{
  "init_std_router": 0.00977,
  "num_key_value_heads": 4,
  "rope_fraction": 1.0,
  "train_tokens": 221500000
}
Below are experts of layer 6 (counted from 0) of a mixture-of-experts language model. Rows are named router (the router's row for the expert), gate (a neuron's input weights, with its number), up (a neuron's input weights, with its number), down (a neuron's output weights, with its number) and show model dimensions 0-255. Each number is 128 + 32 x the weight over its row's rms, rounded and kept within 0 to 255. Numbers have three digits each.
Before each expert's rows: a language model's description of what the expert responds to; "comes before" lists some tokens at least twice as common just after its tokens as in all text. This comes from a sample of Wikipedia text that the model never trained on. Tokens count by the router's weight.

# expert 7
Description: Common nouns right after an article or modifier, often plural or institutional, such as areas, sites, University, team, season, education.
comes before: " of", ",", ".", " in", " and", " to"
router:154141126132200100072159212126082109103159107150094122114111165166127104139143158087138221119132091158071044128131113164078126162135150144163176095147114114140136173121120166129080141151136133076212152136191171189136170140190097163108180111081113098108048137176146109145164093156139147132140124149146103150146141117115091123158118099140153187144112128122154131125107108174100192124083153074124193094083080088118155070091167099125168130158100147084157097091150161118116098169147182143098125133111111098130098126182126164122145115135196147160113167142133163133129152116093143135098180104143052143108124132110082188160140102155220090130132140139108120123147152107116196110105111116070133117131110138116179139078129149194158134127112173128140139156132154129078077092133122
gate1:165135115121123118125112122096130067069179141126077068131106143134124110110158117134137114122156133132097059081166089091141083138111090104097074125130105074160162122173157080078155151163171143116167099107123107169177091098102136146175179105065118083077130131136066140175106106091145065157145084143173099146173088119142065139077093132138097135092102125121128163129143066116076182145191158128124132055092124169067130118140144179110135239124213111144121131153116123082136098156153094141123105134091121152137095132083156132166104129124118134133090152097165098107142135104146173105123122049128135105170056127167107120141099139136157141094080078143146149137043113107097141111136165113086082154137156137117106124100160099158137134117085092111147146152170163073091088147191098
up1:162104146130062141122168173109121108135132147160194079118154148081097159172199098182123151132129149106073103148085131099117163115063104196086109095096127132105143130167073071143147125168123082150167091111137141136114161094115059116132106119131114099103169112126079070099138057155114127084059141136126157092130142126115176145123102190109133157145084136121122107097142153141057089169095110148151066138105144164179161119114151102124158134226149152118128091050129042135123109092151157096050117174153150156160175134141109100124143119149149110178160142183057112179076106158130082136080107123157127117179117124101107139081158117109153081060146108116121143149101088153136102139170102145172185132122173148098163092111157148143130096121124081177130126169096106139108147118147114
down1:125140200123147156124118175132181104127146131128158086138120153094082185140108089108109127125133149141109184149089130107168118120153097186132146151131140159095169173129111061177059159128137120114162142107121062164104172116111117074136068099135117181103173202100127089109116139114155058083163179078103134140147167093099175086135078142150153081093090131152118105172174135134081121089129164133150143115054097138151155131068119075134093102148132112159110094076160122082110158073170121135125104085115061109186136125164148109151099158134153063079077107102088134123121154145113103124113091151096109093110177086099116108104144108123178114118130170144144224068169077165167159171061129119120174148114104108150207116109107142117143091129112126144089174111144121098146120104120072

# expert 14
Description: Common prepositions such as of, in, on, by and from, sentence-initial On or In before dates, and pipes opening table rows.
comes before: " the", " ", " a", " his", " this", " its"
router:153110127100134118065168123181132110119155114136160128156151179189134130199140139114133137137112171140106089121106111121080171189141120173139167154136162094155157152122093127142032156163199160105112128099148099156105165168169115172086134163116102139144128166160107138116115114149176116098173129184067090132153134085115067115107128119101109175073076121088147063169117124213066134115136124115150142118117075164134148110110129088134122174125071093118155078086121151045111134143128118134160142137116170057141121148135163123208179123120139092161118100062116211126126165114144106144090123111105080115148164069103177158108128118173128073154125149178108177105109101114140177131112132106148108155112164045106138051133108166139151172115099115110117187145098151119087117110170128
gate0:164092085159133165093088154124150127147132127138144141165026173176173133064146127121073138128132156156108141136110129118172135137105117095094166122121095154109175130100160122132179040090125063086149149092113144080117155165115110139106121181161106168104149176091081059160121106170134082163152185151125111081170136097123101191146142125117157135124095090135134080159166115099154146126133134122060146158172101114111109063200097113167077119124161150061092200109097100156102166142156107075113153118098135132096103098175162167162127123145135109168165114169133128074127157128095178152149181128157142170100099166125140114132136102153092091103121134139130077138109130103235134140183200164127104125118086124150098087082118146121124109128093153117147172100138081126174100087189140
up0:145050148094103110073170116092150132133101148107173170145149107093168162170128125083146099145065039141103145175057155125118100120116142105151140091109144152071086129142147176174135117142177129118118068113159129149163123150124168082192191094092122141143094105139173133096136099154078105117152133074148120110076137138140178126121163106165122116116183168136144155141154143108091107164159154108165157122163135050190146162104122137081148141092094116133126113156075134200138084137108101114124128146108065186094146142100120088220105138115057098093127111118136096122145078116149112117197120129129122110138131160114098068152142155133115167080189145135129095130128132224083133130100083140128141121129142129090145170177188111167135129071154167127130117153121078178139130167050099
down0:135132155120143117108217146153119114102105120092098077158157119156145165089144079182113186169126078100115151132164088126178172150138158119125112128105122094179133171146095106114104150119140105121132146079111122189139117147105137129126096158138137114156154136126091122153129091147100080060096142166084100092113098129115103114091123100153075120104094093184175087173121038181085159114143158157179125150113126151216138142141161146128104186134158092086107104111149121110178118190145150163193142118175129115177114110077176156132168075093197169116074161117151178135166160189120128137041138087148075106114176152101129153112153155163143096152068117145149172118176125121107154149077112151153134124176126119124138149135105140131119181139086051159156122139072144061152110105068156

# expert 18
Description: Articles and prepositions such as the, of, to, for after nouns like response, plus born, died and Personal headings.
comes before: " the", " ", " a", " first", " be", " his"
router:126150086120141086105141135160121077139153100141113141125143146156158026159178147161135146110146164116076090073107133069114148139135104110102177107134116097114148168121067141133116145152147151133178148110148126164109131128132061091140181129125144074179120142135114149107150162130198189113164129171110078153137098064100035043155091114127125178078068157083187127139147133172084192155135128096144141119058111135141128129115163119123095181132161074123142110111095098073111142137151171148130123145095167129138093182083216105134176092177152147112115126122142137122158184130108087134122130056157077090146131095138119186130104171187170123117145170150150165119138127116121136112121118083136179155116144072095131087170125193161128101130150163125119214137100170145090114124139149
gate0:127129130165123184081127158151107088191114103104062143083105097150183095178255175183160161172120158128117160093111120063161173136094141123129114152190176134154188131164129073144141175166110126100096100131087148161108153119070129101095159113116110140114145151138140133096175085139172152146154112133138133129156149130108193088117086116150165099187095142163076156167167127122099163184116181136141122128115120146109141104113116171140114141098182113117095109103173145116100167081167120132131187079185121111122123103100125124130114158120128155115108136153091163098027130095107078129080163077126065114124094176210133134104166191140201131098130122121091119177133093117129142120146121163126137162147075114168187146152097085145177146151147095129129134127097136149123082137157148
up0:106147139096103120098134136112112124130099094132154110068141223155160137116094150155078138130149134117148114085090136153152134121118148147128161193115124135093094156148192146143126087104188152123200116174153112093126130138138063129130122119156161149171116124122173146194090131182130142119093123190119106088174137145103112231079192185153124086115135121118108115136072088136143107129149098106110133114173171158134150128140093142142174070205114086144150137162154135171140152149146083075104109112127082122202126058142144173132123153149119092096179149168120113112197135117111141163192100118094135107064102155155026188113114122124129098124092161126069155118163162150173112109136123100067106103114127152118102054083133155149148115117180168121089166090114124075153139073116158
down0:136090112148163061120118133121163143131133095103126156119185088115126085135122117169157156128123077161144114087113178147131122125090108110090170175138176144082173174128151093073168141110219145145063125129114117076098136091132088162139144070117095119088100092116126058166116105131173101152176067131094106146113174126114141188160121125152117148175126138111061132101185161118056179074156089115175110151151140085098092164115147110117122151127138091182106145106136189148102079099139143137110112080123140146145146125193159154134156142150147045165147113165112145068077131141135079127137176184154158144129075113178156116136150208073161159125127121139144107119144094090173100147124077144149176150126110169150119180135048120123053151124165106107139103110126173105117156158156181